From a checkpoint of a small mixture-of-experts model trained on Wikipedia.
Size: 11 layers, width 128, vocabulary 6747, 13.8M parameters.
Below are experts of layer 8 (counted from 0) of a mixture-of-experts language model. Rows are named router (the router's row for the expert) and show model dimensions 0-127. Each number is 128 + 32 x the weight over its row's rms, rounded and kept within 0 to 255. Numbers have three digits each.
After each expert's rows: "comes after" lists some tokens at least twice as common just before its tokens as in all text. This comes from a sample of Wikipedia text that the model never trained on. Tokens count by the router's weight.

# expert 26
router:174145117143084088137103190106100058102114151126147148172127084164118161144149105144119099145153127094106169142108121079126105194103179146128133118119114095186144148089187141113085109173141118163152061148085144190123084115155067127167096114142118054128132147165145094106087116114168142106134112106157152144173128157165109150100123132133073199133096178056144092188133163116107081090110
comes after: " |\n", "\n\n", "|", ";", ")\n\n", ";\n\n"

# expert 7
router:109121178174155061110086182134136100144123135100154115118168169122086163152127095094105101092122092164113099144114126081093136125113079115162137069180145101176156085159101063095103104111161106181155073129174192145109113127094084100137171153142099134147137155095169121061119112173139184162107150094182180167157091177179119094126088137161104104150140178087141140118146146128108108162091
comes after: "\n", ")\n", "|", " |\n", ".\n", "==\n"

# expert 30
router:134127115169104141149124131145087124189118101149088133151081113089107161181100130170114120161116073120139158082087109122096159094127112196149161165166088062123125079182142109083174172106076145135162158182148119145160084141204077186088174088093103113155128130089100084104145100105150150155102109166159175112099103168136155132089133177123130081129156085162086138159157144162089111146157
comes after: "9", "0", "–", "8", " pre", " Candidate"

# expert 40
router:195125141179100136112130100166089146082125088206197135146104088133096107105126112102123105162152125122095146243165117127144105126137077125141078126116126108154114135146189099084104130118112138131148184126141136099126075013148071158125106171169108100153111128120128119137135072115150150156181191142129119170135105150126086153149124087110110133093141143095099088076125061129107129133136
comes after: " |", " /", ";", "\"", ")", "7"

# expert 31
router:114069149225085112151200174133126091133122109167099085140125124170101089143123105134125113156151056091150106166139101146142086114074127119165111132174162137168145110130142136161126093191130088143152132125044147119125095164191084098092120133121107127162126153089144157157166152080118143174117129125140075138121092133182144221082121187165112149121082114129128128121094145159078139137165
comes after: "9", "0", "8", " (", "5", "4"

# expert 45
router:158120088098090116164078156140145090102147104172191098141089139111079168151142094094062129117182112169108155123140114120155094107122141118212139101120108079169136096184103107084133173136120047130148152134122200159102104136152109115082104071150111096124119114177138128160176103134139117129181188152168195164150054170098134124135085120113109100124084116142164128088113109144112124150076
comes after: " |", " |\n", " ", ":", ";", " /"

# expert 36
router:117092130180106106139166140157198093115159083115186081172071110161083166154110097051091041116151130153120173110141078146142097150118175105135173153117114086153161137115131121133112171121108077152098112178093166171132146153072093148122132087120188099145165148072124112153129137122137176154118104112132118141108172132139134180069108136156146129157099130172156128056064110138121078140111
comes after: " ", "1", ".", "0", "2", "3"

# expert 28
router:104194100092129127197114113096073141093135115102127138121201188125147142103112062168168202151108163127085134176157168097137149129144129148118140177124116083116097138089152170142125081151127118079137093096130130070163104148129138173130120128080087051046133074145116070170153114155137138112125137122105152073131161105204165132130176147066125128124119124122183119119142155154122105136111
comes after: " the", " a", " and", "-", " of", " \""

# expert 25
router:089112139174151061069110138106140157152146135138163115131109141136085103160138148145127158092117077084094104199101129080161131075140127187128129092188099190153110127149169042106133110074082115090104168145149140158159091134126106139175118149153117079158163150084093119127166124170111186183147140099137093150097161168138107157105107111158138188167143167197154157121116179120090113159128
comes after: " ", " (", " U", "–", " A", " No"

# expert 18
router:163115116080133178130133089088182146072142156078111104092109128099122095159119177151139177151130134118155077108179164164162110150115118102121142122128179142113120143122085133168122059082093117141116123141113079105130147076091197119088138111084160128081103066185128163193144152182108111132166199149069083150136136123129175164098046104108127137135124167104107110158123125170130184093138
comes after: " the", " a", " and", " an", " The", "'s"

# expert 15
router:160095106091164121094091163152083155136089143137071086054131123067154092172143177171194173110092124150135123087105137119159075161053085073142099104167118188105142111118157126139128160144112077134117099109104122120088177118167141131117104089154099135178122128137181144134180149081106113156069142167096170142169071159105174136111163141168173097129107144109182132136110140102138096165111
comes after: " the", ".", ",", " The", " that", "The"

# expert 6
router:223175128147108094163159149156097090151127161160173162152178067120140103084138106139070113115184128162135118197087149141123074148196172110135125122152164116140106110118066093132077137186115129106158144133146143097117161122111077099104098104090140181112125155134147149146115157115172169084176123075135147100192131180097119117077125121176094137100123106133167109108130072147071111143100
comes after: " |", "|", " K", " H", ":", " J"

# expert 9
router:102138137199089199140167134133165090136182101149114118140116147134153163161156083085126094093135091170176151089116110118142161114145119151145121150128135201182187123173132106100121076103171111102142123152067139106105094084193158114175141107152098128204162088128157166142103141125118113108118131075080121132162108113109086176139153118092100088165129162112181117106071091047107121171131
comes after: "5", "3", "0", "6", "4", "7"

# expert 47
router:170122088085123146191124167143158128128154078145062113181096113129181120185126159109129137061087108135199110109138180157187150136140108151081140067129092185154135112140193106116147141104115166164126152117111093154159144128189090078109088145169099133189163080125168126082115137077105146089104115128124080136110077102117073135127126109101153165078141156132160130130096099137103147110190
comes after: "-", " |", "|", " •", "==", "Personal"

# expert 21
router:163175140095111130109125117126125161147111117115170101178181165154131106083099172130134109139178196178091121126079107165102159138162190059149160153108148167164174087128090151132083089090131071171149096163095145166120112186093186098151152107105060122088120130173103194117166125081072131147154118123097161140138168125153120125093119098141110151094143129106099073137182121069099133115122
comes after: "2", "1", " in", " for", " c", " s"

# expert 20
router:164115128148148112114140108170148078106191092077122100076161074130114086127128158171109059135102143126121151090100109153117131164116181125138144086096073064095158166087125126168150119055088064155104165148112160140172155120127127151184109102091140158085117135105074134097133116155135109157081152112093072172141144181182149138100122140088182118178143152052099118149131151178143114106153
comes after: " the", " of", ".", " a", " The", " in"

# expert 34
router:130072107174130087131171117120148127141115100154187127161080070169134175081173206064093153072138112125142154120137084140144101162129146112081174077128109152183178126137139189123131146127161098178140092171109144102112066143091121121119128095134137116221115144070175157095094125167166167141106102123119094132150110171172119157123122083125184153129140135122141119108071118128077121170102
comes after: " ", "1", "2", "0", "9", "8"

# expert 29
router:124183142137126148098144127122152181148143147181162101173119132076131192145150128124143171100115102166150110136097050177177106141122145153130176113133131124108099107154103158126158188187185085105083115113140146150115123108118114118167144094107164138087180167093129142136129157092120136116165107150142172041145077141095085099131170088115058118142089061166154087146137154139085094181195
comes after: " ", " L", " St", " c", " C", " D"

# expert 11
router:101157158165105107095134109090127129137130154140132164123141104137130141145124141107152179136193167135128092168209189089121123106150082166131121115147182147132082170050122123156097090181065137122094157105154118114102124151128109116117148082070181121109125129165102124130146153099151125046108168124124167062187154061159099136142155143090137140085130116209090102162169118184120125108075
comes after: "-", ":", " |", " the", " of", "|"

# expert 35
router:093127135129160151126150134134075113115091114118113156108165131093093152128114097060068095105125114162088126107088123094149112114107128158145136112141150077135139148114138089071127108145083124106167124167156085140161091110051101101161162135133093190124119142083120086126098100142093134126086110132175145165137155054128124107163091091128112103119159183107083187187156146147255134138119
comes after: "\n", " in", " of", ")\n", " at", " on"

# expert 23
router:151178086119052114125178129160117141163133113155131108115100126161117183119195157105131109150163068206108120104124143104121112170069170122161116144136103092097104133149124155108165149101120131155145117191122220175129109123096077161081168031127081092116209118117178104103149136120132150159135076136159150135147159119131091113136109136113118158109112081083085077115140164100110155136144
comes after: "1", " ", "2", " (", "9", "=="

# expert 27
router:147134082176073117199162126149136115114174099134149166146179130142112113143158156131131145132176111096107085135189143104183100138135161116156140097143143082196093199120094081142082139177106121117181130089136163148076112175209117110119101088086118084134130178173109113092135097119191129104082173100080179101159122126152075137149113135111077149128119174147103118135182097119082158123134
comes after: " |", ".", " \"", ":", "-", " ("

# expert 4
router:165155168101104127131122113157149160111138126175111121179157178174090103089073150144145127170107097136141187155126151127119178153127150081157168084159118144147128066147164124108097118086117082160143212143134176131143140130117166080133109133109151113123058205166185110136168129159177131118101160097142158151109043111127085087149141066124144179106122149117183107111094101087083112122080
comes after: " |", ":", " New", "-", " by", " on"